config = dict(
    hidden_size=256,
    n_experts=64,
    experts_per_token=2,
    d_expert=128,
    hidden_act='reglu',
    moe_layers=[1, 2, 3, 4, 5, 6, 7],
    routed_scale=1.5,
    norm_eps=1e-05,
    beta2=0.99,
    max_grad_norm=2.0,
    batch_tokens=[65536, 131072, 196608],
)
Below are experts of layer 2 (counted from 0) of a mixture-of-experts language model. Rows are named router (the router's row for the expert), gate (a neuron's input weights, with its number), up (a neuron's input weights, with its number), down (a neuron's output weights, with its number) and show model dimensions 0-255. Each number is 128 + 24 x the weight over its row's rms, rounded and kept within 0 to 255.
After each expert's rows: a language model's description of what the expert responds to. This comes from a sample of Wikipedia text that the model never trained on.

# expert 24
router [ 91 150 112 108 143 148 147 139 108 119 129 173 124 132 113 145 132 151 153 128 168 129 117 144 165 111 102 125 119 141 107 108 112 126 118 118 146 103  96 141 109 150 146  96 118 127 168  99 100 124 159 126  95 107 112 153 142 139 127 146 152 119 111 100  96 135  89 112 154 156 156 119 147 154 139 122 119 146 141 129 111 135 115 103 124  95 173 151 139 123 117 104 112  57 120 160 147  80 126 129 128 104  99 158 152 166  89 136 108 124 123 104 130  98 179 135 140 103 126 138 102 167 135 137 118  96 116 144  88 129 125 112 111 125 128 113 155 121 159 110 105 121 126 121 138 134 100 186 165  96 195 171 163 136 108  94 147 114 154  97  94  97 143 179 129 125  90 130 108 133 132 106 138 153 129 106 132 137 134 142 137  90 137 134 164 109 142 145 166 153  73 161 137  78 127  99 166 115 114 115 110 136 143 118 114 116 108 113 184 103 119 114 108  88 135 181 121  93 166 175 134 150 124 119 162 117 114 150 137 149 165  98 139 139 131 136  99 101 121 132 174 114 136 123 140 132 165 117 126 130 160 130  90  70 169 164]
gate1 [108 116 188 128 114  90 167 122 162 139  91 114  95  97 140 104 153 142 116 112 120 133 110 125 140 110 109 131 120 142 120  97 119 106 130 179 158 136 105 179 120 100 124 139 129 101  94 140 109  99 168 132 178 140 106 156 134 125 122 107 137 144 156 138 127 122  88 157 165 149 143 125 113  99 123 113 127 131 155 126 136 139 115 109 107 111 121 136 108 106 146  96 145  74 126 115 109 127 164  87 127 140 114 101 107 126 156 136 127 112 140 120 153 164 131 131 150 112 195 119 111 133 114 150 162 100 140 114 105 120  96 124 126 136 127  96 108 148 157 124 166 140 136 149 128 100 133 137 157 125 162  85 102 130 135 112 167 113 137  83 126 138 100 157 167 132 130 118 110 136 182 147 153 156 138 133  91 146 105 137 141 127 104  93 145 133 142  82 131 134 146 116 148  83 112 122 150  56  85 124 175 163 149  82 156  97 149 134 174 140 108 154 144 127 113 140 187 130 119 138 149 136  42 130 107 104 112 138 139 127 111 124 132 134 137 142  92  97 118  96  96 150 151 106 139 133 149 131 102 138 183 150 131 112 169 149]
up1 [158 114 119  99 126 145 139 133 122 121 149 152 119 129 167  70 141 116 140 129 128 136 168 139 177 124 117 114 109 149 140 189 166 145 162 104  93 146 155 118 174  78  95 134 129 122 111  75 183 127 111 129 109 109 125 161 132 101 159 130 146 164 145 109 126 120 116  87 114 128  89 155 132 153 152  92 161 145 113 100 149 115 164 148 149  64 121 150 126 202 120 114 135 134 106 109 119 117 128 129 129 114 155 148 112 124 167 123 119  99 120 153 133 126 126 160 108 138 135 120  88  98  82 144 141 100 148 116 102 137 185 104 193 124 117 147 178 113  97 112 189 136 155 126 147 123 135 140 117 126 127 110 151 154 134 166 123 110 143 104  87 127 114 134 139 130 142 157 143 128 161 139 107 115 124 126 118 147  92 138 129 147 136 187 152 134 126 152 158  87 165 137 172 126 149  96 131 107 182 129 121 134 162 136 139 135 132 112 128  98 109  91 118 100  87 123 132 113 139 153 140 130 106 134  86 133 126 109 134 131 154 145 106 123 146 102 130 173 135 122 150  88  89 130  96  99 125 135 128 112 144 150 150 129 131 158]
down1 [106 123  96  77 139 144 159 100 108 100 125 131 123  89 135 195 110 143 142 115 112 140 125 104 165 136 154 146 130 134 149 112 162 131 170 129 170 118  68 147 139 157 161 124 124 145  87 133 132 125 104 132 140 129 109  80 129 157 125 114 112 145 128 109  99 102  92 124 147 103 150 133 118 142 141 121 113 131 125 136 125  93 117 163 135 112 141 140  88 133 108 132  73 171 112 120  93 136 131 138  81  98 148 144 138 154 123 141 135 136 117 100 116 157 205 104 165 111 107 112 118 202 158 127 135 107 119 198  73 150 102 122 121 144 110 110 132  94 146 146 115 165 148 135  89 170  88  93 145 108 100 122 117  94 130  95 122 124 129 126 129 127 171 100 199 148 168 135 116 119  94 133 138 150 149 135 149 121 133 131 137 133 122 126 122 125 136 149 118 145 138  93 128  97 140 130 129 151 163 139 130 132 116 126 120 119 161 113 106 140 126 113 185 118 128  87 109 124 122 101 113 134 136 136  97 118  97 166 129 114 175 169 141 128 132 129 171 102 156  97 150 101 129 171 131 143 150 110  84 120 125  99 145 119 153 142]
Description: Lone letters and short capital pieces in abbreviations, codes and coordinates, such as D.C., DVD, N, C-terminal, plus zeros in score tables.

# expert 2
router [162  92 111  98 104 114 117 128 100 104 158 121 116  65 145 103 140 127 132 100  75 187 127  98 145  91 152  91  97 146 131 129 131  90 135 155 144  86 167 156 173 140 138 129 125 119 132 114 148 108 140 140 146 144 158  90 112 168 140 109  93  96 131 174 123 104 134 173 144 152 107 146 121 101 165 155 118 112 116 137  98 133  99 101 117 104 124 134 100 139 119 103 124 156 135 123 156 167 115 130 112 130 130 108 137 146 125 125 112 146  88 144 139 143 143 136  93 144 109 118 155 128 113 133 111 134 118 178  65 139 141 162 139 141 130 124 139 142 120 118 135 151 157 121 140 124 119 153 161 112 107 154 118 129 154 160 131 174 119 151 126 142 147 122 152 150 118 124 163 130 108 105 141 142 136 145 150 123 169 142  99 175 105 146 183 154 145 162 164 110 105 113 112 111 147 140 114 129 178 139  94 130 178 146  90 126 185 109 118  62 148 182 112 141 103 127  90 130  95  88 140 109  96 151 156  98 136 135 121 154 108 127 149 145 130 161 115 124 131 129 125  92 114 153 148 182 119 136 122 114 158 147 163 103 110  98]
gate1 [134 159 167 124 133 163 129 132 136 121 156 142 146 117 138 140 127 100 118 118 100 143 109 100 126 130  98 125 107 139 111 129 180 127 129 152 127 165  87 176 109 112 125 137 122 146 130 126 119 134  96 116 143 152 139 110 108 140 106 126 118  75 145 154 104 139 126 123 108 141 131 110 175 142 113 111 139 154 158 131 164 163 138 168 126 121 164 123 107 125 163 102  98  79 148 171 166 113 102 138  97 122 142 131 147 179 163 110 142 126 134 132 175 130 143  86 116 116 108 130  87 120 107 176  88 118 132 145 154 122 111 125 141  81 168 149 135 107 140 104 150 128  78 124 176 144  96 138 148 141 109 128 158 136 113 115 146 113 125 117  88 117 161  97 126  80 159 112 159 142 136 117 124  96 148 109 117  78 152 175 163 162 144  91 127 175 146 169 125 120 110 134  89 120 143 118 113 176  92 111 145 149 127 155 120 101 170 151 122 106 115 128  95 122  86 150 130 129  82 129 154 170 178 127 129 160 141  86 137 101 167 109 171 141 107 146 180 137 125 123 123 108 149 128  97 118 115 138  87 127 154 128  97 139 147 146]
up1 [149 107 148  69 127 137 107 168 153 137 110 101 123 138 102 116 159 147 160 151 174 118 101 194 131 106 110 162 126 113 146 177 123 137 110 139 139 144 142 157 178 139 145 128 106 106 149 152  75 152 147 133  92 100 128 141 144 105 116 134 137 128 107 138 124 151 129 150 125 133 124  99 140  99 155 140 108 117  95 116 173 127 131 154 140 160 104 173  96 126 143 113 104 124 132 137 100 174 139 139  99 143 136 130 129  93 106 165  87 109 145  81  97 101 123 105 138 131 156 127 185 123  72 140  63 108 113 176 141 138 114 130 105 112 106 109 138  94 104 133 129 106 140 140 125 108  81 163 111 129 140  94 115  90 162 135 116 158 139 128 120 149 115 156 131 133 167 153 127 103 123 137 142 134 145 118 130 128 135 134 155  94 128 157 162 113 149  97 126 119 123 121 134 161 132 103 109 126 119 132  98 134 129 117 155 125  56 156 115 113 139  87 160  92 147 109 139  64 153 143 141 143 121 160 136 101  85 133 145 146 112 153 129 138  90 139 126  88 151 132 117  98  81 104 146 119 140  96 117  98 162 143 121 102 176 123]
down1 [120 196 152 134 107 114 128 150 167 158 136 109 128 131 204 138 117 157 132 131 114 144 156 113 106  92 171 159 130  92 104 122 155 119 156  91 124 158 134 140 137 157 163 138 125 131 121 118 121 132 125 145 136 110 120 131  91 155 109 112 131 144 125 101 108 124  77 148 107  88 151 137 118 112 154 130 123 157 138 110 127 147  74 115 105 140 126 124 103 122 109 138 120 145 120 153 131 137 134 133 163 114 114 172 171  83 133 113 152 119 180 129 143 171 155 160 135  82  96 123 123 127 146 124 163 147  90 125  93 140 153 113 125 122 146 114 125  86 105  85  74 152 134 112 140 148 121 114 119 124 162 132 100 126 115 120 140 144  83 128 130  78 169 137 109 109 134 169 119 124 131 124 124  96 105 120 121 164  91 113 118 159 128 129 163 115 112 135 148 142 192 152 144 149 151 140 125 121 108  94 148 125 115 154 125 148 116 112 115 140 163 153 182  97  97 111 148 124  96 121 102 120 189  92 130 125 139 152 139  86 135 167  91 109  78 156  90 132  96  69 140 138 113 116 140 159 114 118 153 139 110 120 151 127 113 171]
Description: Sentence-final periods and decimal points in election-result tables, plus closing == and === of section headings, like 64.3, "==".

# expert 63
router [131 186 148 114  97 114 126 124 144  68 117 145 128 105 141 118 164 138 154 116 144 113 182 155 109 107 119 147 160  89 123 126 104 142 103 142 154 131 160 112 112 136 116 143  65 128 153 174 100 151 149  79  88 117  89 158 168  90 168 138 160 127  99 100 149 122  97 134 141  74  82 124 162 145  91 153 113 109 135 144 162 105 132 141 138 132 127 123 159 123 119 126  96 152 128 155 109 155 110 164 121 137 120 138 162 136 120 124 107 134  76 128 174 133 150 155 140 155 117 127 151 143  89 129 104 139 134  85  75 108 127 106 106 132 134  95 149 108 114 170  96 155 144 153 118 105 110  99 130 106 133 109 151 133 183 102 136 165 123 124 168 100 134 115 106 123 127 127 152 125 139 138 152 127 123  69 155 146  91 133 165 107 147 161 113 161 115 122 122 121 142 108 135 114 162 118 152 130 139 131 150 104 141 134 132 122 140 112 128 150 158 159  93 160 112 119 101 149 150 130 143 181 122 125 119 126 116 136 142  94 123  95 129 116 142 182  95 137 119 131  95 118 174  79 102 105 122 144 153 103 147 115 122 109  83 137]
gate0 [113 179 137 116 107 124 131 142 106  81 114 173 195 133 134 136 107  97 180 134 147 140 137 131 124 176 121 103 148 143 102 116 132 165 113 134 158 117 152 165 135 114  81 146 129 186 139 142 137 149 118 120 129 155 117  80 107 126 153 148 115 142 109 145 110 126 144 101 146  75 108 150 141  99 116  90 115 117 175 138 135 139 111 139 161 140 104 139 123 127 127 125  93 123  89  86 127 136 137 115 123 110 139 162  86 189 134 123 119 128 153 148 138 172 124 143 133 141 117 155 159 143  77 170 148 145 111 135 125 119 141 123 143 146 106 141 127 123 130 137 130 133 164  95  85 140 115 167 134 117 135 166 116 122 142 107 117 118 124 108 116 116 142 120 155 118 128 157 155 117 149 141 127 187 151 117 127 138 128 137 148  92 110 113 100 157 120  98 141  83 155 137  86 110  81 120 175 140 141 119 122 100 125 120 117 127 153 152 138 123 149 121 110 121 101 139 166  61 121 139 169 122  72 160 149 106 151  89  85 126 142 112 137 107 150 138 151 126 125 113 121 147 120 104 155 106 107 124 106 137 176  64  85 167 140  89]
up0 [158  57 121 152 166 118 146  99 155 116 145 118 128 122 119 131 122 113 106 139 136 121 105 107 131 114  98 115 111 155 138 113 138 116 125 136 148 110 149  86 139 163 133 109 158 155  96 142 117 102 124 145 123 125 131 148  91  78 154 107 159 139 119 111 105 157 132 138 123 157 154 128 130 136 136 162  95 102 121 163 131 115 136  97 117 122 109  72 104  87  96 103 106 125 151 120 111 172 116  95 114 141 129 105 155 111 132 105  88 137 101 146 129 113 134 188  91 121 137 130 125 112 128 153 145 131 106 188  93 140 102 125 124 112 195 127 147 124 113 122 150  91  90 105 161 109 143 138 119 110 165 136  99 138 139 166 166 111 118 138 134  97  98 156 167 108 124 146 157  85 131 165 152 115 119 130  79 178 165 102 120 154 138 145 144  76 146 149 104 115 144 149 141 167 137  88 127 156 117 144 150 160 135  88 110 111 124 117 122 112 107 150 122 182 130 127 113  81 140  97 133 114 150  98 163 118 136 106 121 127 134 110 161 124 146 185  95 111 168 135 150 131 108 117 147 128 153 132 166 166 131 109 130 109 143  66]
down0 [ 88 147 123 137  97 162 137 160  88 120 117 129 127 123 166 116 156 119 133 170 155 129 147 115 115  93 126 113 169 135 149 105 138 179 116 146 102 137 133 113 117 124 141 131 125 166  87  94 170 133  85 111 171 132 157 141 114 111 119 131 154 115 108 132  76 138  85  73 162 150 111 130 148 112 102 103 139 105 156  91 140 114 158  87 107 128 184 115 164 146 125 160 163 136 124 124 107 119 134  97 134 143  83 147 133 116 105 108 110 134 118 119 109 136 125 117  86 162 112 149  93 188 117 118 128 128  85 128 150 164 165 130 123 108 114 154 125 101 102 113 132 114 173 153 123 103 112 140 128 135 136 144 141 134 148  79 105 146 132 124 119 133 176 157 164 146 136 159 130 116 146 105 127 124 143 152 153 131 168 137 121 127 158 141 111 133 105 140  96  93  99 153 159 120 137 154 112  97 128 118 144 113 105 137 156 114 196 175 188 138 179 106 160 169 121 145 157 110 121 142 148 133 125 170 137 131 121 152 169 125 161 112 137 139 153 140 157 142 143  94  85  98 163 147  96 144 133 114 124 120 160 109  97 137 124 139]
Description: Single capital letters starting words or names, often in song titles or acronyms, such as I Knew, Category B, Yerba.

# expert 14
router [135 113 153 147 133 117 140 133 105 146 155 140 103 115 136 165 121 157  98 133 101  87 114 133 119 146 142 100 146 171 117 124 105 112 146 102  96 136 146 113 110 131 213  93 135 147 118 129  92 117 130 153 127 111 124 103 108 143 108 128 133 112  79  89 151 108 120 141 158 172 125 132 123 144 124 154 129  98 120 125 103 129 105 122 106  88 143  98 125 139  91 149 100 111  78 117 157 141 121 116 107 106  98 134 150 163 157 134 100  82 106 173 100 106 136 156 106 117 132 126 124 120 123 123 107 151 126 121 142 122 163 150 114 118 113 136  99 149 170 154 133 154 138 107 165 134 101 156 156  76 124  89 110 146 139 137 134 163 170 187 152 143 101 112 103 135 136 140 123 113 124 170 135 154 131 151 162 126 150 112 109 122 174  61 147 101 110 150 115 132 104  97 102 162 135 128 126 123 112 153 114 123 137  94 138 118  90 138 121  87 157 102 160 171 125 185  94  75  99 125 118 164  88 142 140 137 130 139 151  67 150  90 134 160 147 121 143 107 122 115 100 123 111 174 155 134 120 146 141 147 137 141 172 102 133 145]
gate1 [131 167 133  84 116 158 106 136 149  77 107 111 132 137 139 134 153 114 114 144 125  98 138  97  59 121 125 131 119 110 154 131 111  94 146 104 143  86 171 138 125  86 134 127 142  85 130 152 141 132 128 129 129  97  90 116 120  68 140 102 161 119 143 105 138 110  98  95 137 137 149 160 124 122 103 111 145 160 142 125 139 163 137 131 140 121 144 127 120 165 135 132 123 154 106 104 138 124 133 123 160  88 145 170 157 109 167 101  77 117 150  75 136  94 130 117 120 110 153  99 113 137 132 121 156 112 124 100 111  84 133 158  92  83 156 125 153 129 122 144 110 135 103 107 146 124 109 148 186 132 109 148 118  94 122 150 138 134  98 151 134 138 139 130 125  80 106 108 151  91 130 125 158 120 130  70 135 158 175 110 140  81  96 115 118 129 138 124 167  94 152 129 133  81 130 171 161 108 132 126 161 146 128 133 117 163 123 151 162 159 144 170 114 139 118 154  97 147 126 151 186 154 113  82 178 117 125 116 106 127 154 125 129 163 173 148 119 119 145 105 129 112  93 148 151 122 146 120 101 148 122 146 157  92 145  87]
up1 [122 137 118 123 169 172 103 132 139 134 132 149 144 143 106 126  79 118 168 116 161 107 133 120 136 131 109  92 106  97 150 135  98 152 156 105 114 122  86 102 141 109 138 148 105 105 120 147 151 156  80 153 156  98 109 111 148  81  87 101 108 135 118 163 123 106 114 137  98 120 127 152 102 136  96 132 135 116 127 117 136 155 144 156 117 141 120 135 111 161 103 142 109 163  91 100 121  91 133 129 179 142 144 167 170 104 138 151 102 121  95 135 141 103 142 123 183 123 153 132 152  96 129 105 128 123 130 124 147 119 134 183 119 106 104 143 104 131 179 133 119  48 125 148 147  99 143 147 111 121  97 131 143 114 138 132 132 117 126 133 162  92 114 113 166 127 138  93  78 164 123 116 140 112 143 103 119 173 148 129 173 120 175  86  68 104 126 116 118 124 114 140 101 120 156 173 157 123 137 121 146 143 146 127 126 123 137 155 181 110  92 131 173 134 115 115  93  96 138 143 150 146 147  94 153 131 167 103 126 133 161 152 173 113 140  73  78 120 145 126 133 122 142 157 141 152 172 119 104 160 136 132 117 106 126 114]
down1 [108 124 142 160 141 120  95 133 158 143 135 122 120 106  80 159 126 146 139 121 129 102 131 154 156 147 116  97 113 106 131 160 126 171  94 113 115  90 119 147  95 164 136 128 148 144 169 117 190 107 171 169 124 173 114 123 114 111 117 120  94 126 139 144  92 167 101 124 136 133 127 102 127 120  84  85 108 111  99 160 105 120 111 156 151 179 143 159 133 134 132 132 105 123 113 104 111 140 103  80 136 131 170 142 114 164 146 167 128  94 117 121 116  99 106 115 158 119 168  84 132 114 172  83 126 149  95 127 130  94 139 136 133 115 147 149 108 161 156 102 134 132 145 118 111 143 165  89  93  62 120 166 128  78 133 119 136 136 120 164  70 114 107  86 133 133 165 120 109 109 153 101 156 156 127 143 107 102 161 114 109 100 131 131 138  86  83 139 136  92 132 111  82  87 112 138 115  76 131 113  91 133 124 129 127 126 137 152 122 101 110 117 121 107 134 120 130 126 116 116 125 108  94 100 173 144 128  92 162 107 118 137 153 115 123 111 107 145 134 118  92 156 133 141 150  98 117 168 106 107 108 163 129  93 135 118]
Description: Sentence-ending periods, closing quotes and brackets, question marks, and abbreviation dots like "et al." and "Engl.", plus table pipes.

# expert 61
router [129 120 107 125  81 134 122 130  92 130 127 152 146 162 124 159 133 149 128  92 139 204 103 129 137 162 174 130 108 136 154 114 116 118  93 126 136 128 154 160 138 153 117 157 102 127 148 111 125 115 160  88 177 108 123 152 126 105  89 145 135 150  97 112 109 106 159 116  99  72 113 114 136 111  77 143  95 100 165 140 137 113 157 148 102 121 130 168 126 146 156 119 103 179  78 103 156 151 104 136 112 136 111 151 129 144 104 135 142 147 130 148 135 133 149 130 101  86 163 128 194 129 121 115 152 118 101 129 135 148 103 119 110 135 128  81 118 148 149 126 124 121  97 147 149 120 108 104  92 172 137  92  86 144 145 103 129 118 157 134 147 112 151 115 139 114 125 116  88 146 102 133 114 160 142 148 176 138 144 110 121 115 141 127 166 134 118 129 133 135 130 171 100  99 157 111 124 125 142  83 107 105 119 101 134 122  72 127 130 117 115 104 124  81  94  69 131 119 158 104 136 160 171 152 154 117  90 135 122 161 125  97 140  83 152 138 133 132 153 147 178 113 163 159 171 116 131 132 137 109 109 117 114 107 102 173]
gate2 [145 163 160 115 120 108  92 100 157 131 117 133 120 148 124 115 132 120 140 101 119 148 129 160 147 189 128 119 127 101 143 107 186 138 124 140 135 117 102 154 102 109  90  51 132 124 107 121 106 110 125 134 137 125 138 114 140 111 140 162 174 151 110 107 108 135 141 166 114 105 129  75 146 126  79 140 139 109 130 145 114 104 166 118  98 131 132 141 131 124 132  99  96 127  86 129 177 113  95 118 109  81  85 135 187 177 125 111 119 121 126 125 145 134 106 140 105 141 146 146 139 112 102 122 172 123 144 148 120  60 101 177 119 146 136 115 118 149 120  91 123 123 103 160 122 173 106 134 112 135  89 137 127 136 149 167  91 156 155 113 130  72  92  87  83 133 104 134 152 106  84 167 109 143 158 131 172 129 119 164 122 131 147 108  74 137 141 130 107 129 143 191  80 124 157 153 132 149 143 149 127 142 128 130 140 105 139 138 139 112 125 118 135 110 100 136 109 122 125 165  95 134 169 124 109 125 150 135 122 130 143 107 128  98  98 114 153 146 156 102 100 119 139  84 121 112 150 124 136 107 167 116 155 135  93 147]
up2 [133 141 162 129 164 121 108 164 129 101  96 164 157 125 104 132 129 108 118 130 160 104 116 105  70 149 118 118 133 103 139 144 150 106 118 156 104  85 109 145 147 117 133 114 127 161 111 113  91  78 141 112 136 125 127  94  87 128  79 116 157 155 124 133 105 132  88 130 109  82  78 102 154  96 127 100 121 103 134 124 146 162 129 118 103 104 107 114 122 126 187 148 164 137 110  87 147 149 128 123  87 114 121 146 133 171 152 153 148 105 101 128 155 171 130  87 164 130 139 108 144 126 133 150 122 143 130 148 113 146 131 119 118 114 105 100 165 108 147 150 111 142 169 125 111 142 190 116 141 160 132 130 121 118 140 143 149 131 161 134 107 174 124 143 153  92  94 109  86 114 128 130 168 103 141 160 162 134 151 102 123 122 139 153 152 144 121  97 110  98 110 126 125 126 126  80 125 120 170 165 153 149 159  91  78  87 143 115  90 117 112 104 117 123 125 130 167 153  85 138 152 163 144  84 100 173  68 136 115 135 148 146 111 146  91 162 166 132 111 151 159 130 127 110 106 140 119 133  97 117 131 138 150 105  97 133]
down2 [106 146 143 136 118  86 115 153 131 140 102 135 150 101 131 154 145 159 127 145 102 172 142 131 141  75 145 129 137 116 118 149 157  80 156 136 167 112 140 128  63 179 136 118 141 130 110 136  92 152 151 150 144  85 138 133 177 108  95  68 123 179 115 100 100 156 129 158 118 148 133  82 111 146 148 159 145 119 145 107  68 125 160 131 118 157 150 123 111 111 101 104 118 136 146 161 109 119  94  83 121 141 132 132 112 130 153 106 116 129 121 122 167 136 116 101 126 126  78 187  98 126 160 131 142 145 117 128 169 134 143 166 142 126 120 104 116 155 126  96 134 125  92 127 160 135 147  85 107 127 124  92 159 109 124 105 132 163 118 142 134 131 119  99 128 135 100 149 104 151 140 132 159 131 113 119 124 154 116 102 111 116  81  84 134 134 137 186 143 101 149  92 120 129 137 169  93 142 120 128 141 121 119 151 110  95 128 128 115 128 120 145 178 133 175 143 140 118 207 131 109 123 119 139 127 139 139 162 113 128  89 125 147 118 163 125 121 124 117 134 157  80  96 120 146 104 141 132 157 200 136 125 130 104 106 126]
Description: Opening quotation marks before quoted speech or titles, spaces before table numbers, and capitalized word starts like Re, La, Al, Con.

# expert 33
router [136 106 141 122 131 126 105 121 104 136 115 117 105 135 146  99 145 103 122 119 118 143 136 126 176 101  82  92 151 115 124 129 126 122 140 122  86  98 197 137 111 145 126 153 186 143 123 107 143 109 133 160 120 127 139 109  93 110  94 129 160 104 136 179 100 122 134 157 141 130 132 121 108 106 126  86 125 190 111 133 130 143 117 146  86 145 114 144 106 143 133 114 121 124 175 118 115 123 136 123 108 113 126 110 132 169  89 132 118  90  85 117 157 128 131 112 116 116 163 190 153 138 125 111 116 139 129 160 151  93 187 118 118 121 101 122 181 131 123 172 167 128 113 154 157 143 153 158 101 121 153 142 194 151 172 134 128 107 102 168 167 107 124 123 166 140 146 138 112 125 112 105 143 135  89 116  93 128 124 107 120 127 161 134 141 133 126 143 167 118 104 125  89 119 139 115  99 114 148 145 141 108 106  78 115 161  92 114 156  81 125 125 135 128  98 159 119 146 115 177 135 141 141 109  79  70 112 116 139 116  97 166 131 125 150 121 124 138 139 140  82 106 118 110 106 176 106 128 169 107  86 131 168 150 134 109]
gate2 [125 122  91 116  91 128 123 131 131 110 135 123 135 131 106 119 100  78 121 136 107 135 144  94 115 121 101 117 139 169 128 154 142 134 145 135 176 112 141 110 130 138  88 133 160 127 133  66 161 129 124 133 131 138 159  65  96 134 151 119 134 130 167 113 111 121  99 115 142  99  89 117 120  90  61 105 113 127 150 123 136 165 105 116 120  97 115  84 131 142 148 133  97 137 129 147 108 116 132 116 109 116 102 126 126 126 136 109 135 136 120 148 130 165 148  99 136  99 114 111 113 149 108 150 150 136 129 112 193 107 176 107 120 164 113 142  93 153 128 173 128 157 115 125 108 138 189 158 160 160 130 147 120 126 116  72 128 128 135 140 117 174 123  82 121 124 126 143 134 141 120 130 177  89 163 171 152 148 134 104  96 130 169 124 150 120 106 138 162 128  88 120  67  99 151 133 118 133 160 133 113 142 140 162 130 114 160 115 121 146 102 138 109 106 134 130 112 110  98  99 115 121 154  97  74 179 120  93 129 105  73 112 125 123 109 108 139 145 164 141 122 129 172 103 163 144 105  98 120  74 101 149 106 102 167 111]
up2 [120 121 113  66 150 142 126  85 123 121  94  97 146 115 130 139  78  98 109 111 169 126 131 125 137 144 102 178 117 151 122  89  95  97 148 107 120 131 143  73 158 136 155 156 138  75  97 126 139 143 128  71 133 125  86 165 144 131 129 109 126 127 128  63 131  84 129 120  84 111  84 140 138  98 149 161  79  99 124 146 138 113 138 125 111 121 160 151 162 146 105 131 119 100 102 146 136 148 122 110 120 128 119 141 129 134 125 103 171 157 162 129 128 135 162 120 123 168 137 147 145  82 117 150  91 169 122 139 112 146 130 136 113 137 131 159 128 124 149 161 134 107 144 132 113  70 115 109 105 152 171 120 137 127 110  90 165 134 132 102  99  97  90 116 177 185 127 151 122 114 116 133 127 140 125 124 113  94 146 154 149 103 109 116 150 105 161 155 128 126 118 170 147 114 108 116  93 151 111 190 142 117 142 153 126 149 163 130 113 152 154 134  98 119  91 123 148 120 118 134 128 111  97 138 125  99 105 148 140 103 137 141 152 130 145 142  84  99  91 111 117 165 132 118 141 120 104 160 183 160 156 135 125 108 107  95]
down2 [109 140 120 180 117 133 154 132 157  96 129 121  98 136  95 169 152 177 162 183 105 128 125 110 136 100 120 110  91 109 105 120 128 160 139 129 117 151 135 146  98 124  99 153 131 120 103 105 104 146 129 154 134 147 148 146 125 176  71 111 144 139 130 143 126 130 156 109 124 115 144 149 112 109  95 119 119 140  98  88 125 173 103 127 119 133 109 173 113 100 153 160 127  81 171 149 131 102 126  66  78 145  92 144 141 153 122  98 145 113 117 128  85  93 155 107 155 104 124 128 116 153 112 125 118 145 172 119 139 135 121  85 140 125 134 174 119  91 104 176 140 114 138 153  86 153 146 130 123 109 104 153  76  96 129  96 134 143 159 129 163 165 136 171 130 137 137 116 143  87 129 134 154 107 126 134 127 131  94 147 195 170 100 161 117 108  99  99  96 100 146 133 129 114 127 143 152 127 138 135 123 137 117 141 125 179 150 141 143 116  95  91  98 127 148 110 111  98 110 125 116 152 167 132 110 115 149 156 178 130 148 104 131 147 120 111 138 134 144 152 131  75 137 101 108 164 113 117 116 169 141 121 108 128 102  97]
Description: Colons after list labels (Names:, Executive producers:) and pipes starting a new table cell after numbers or years.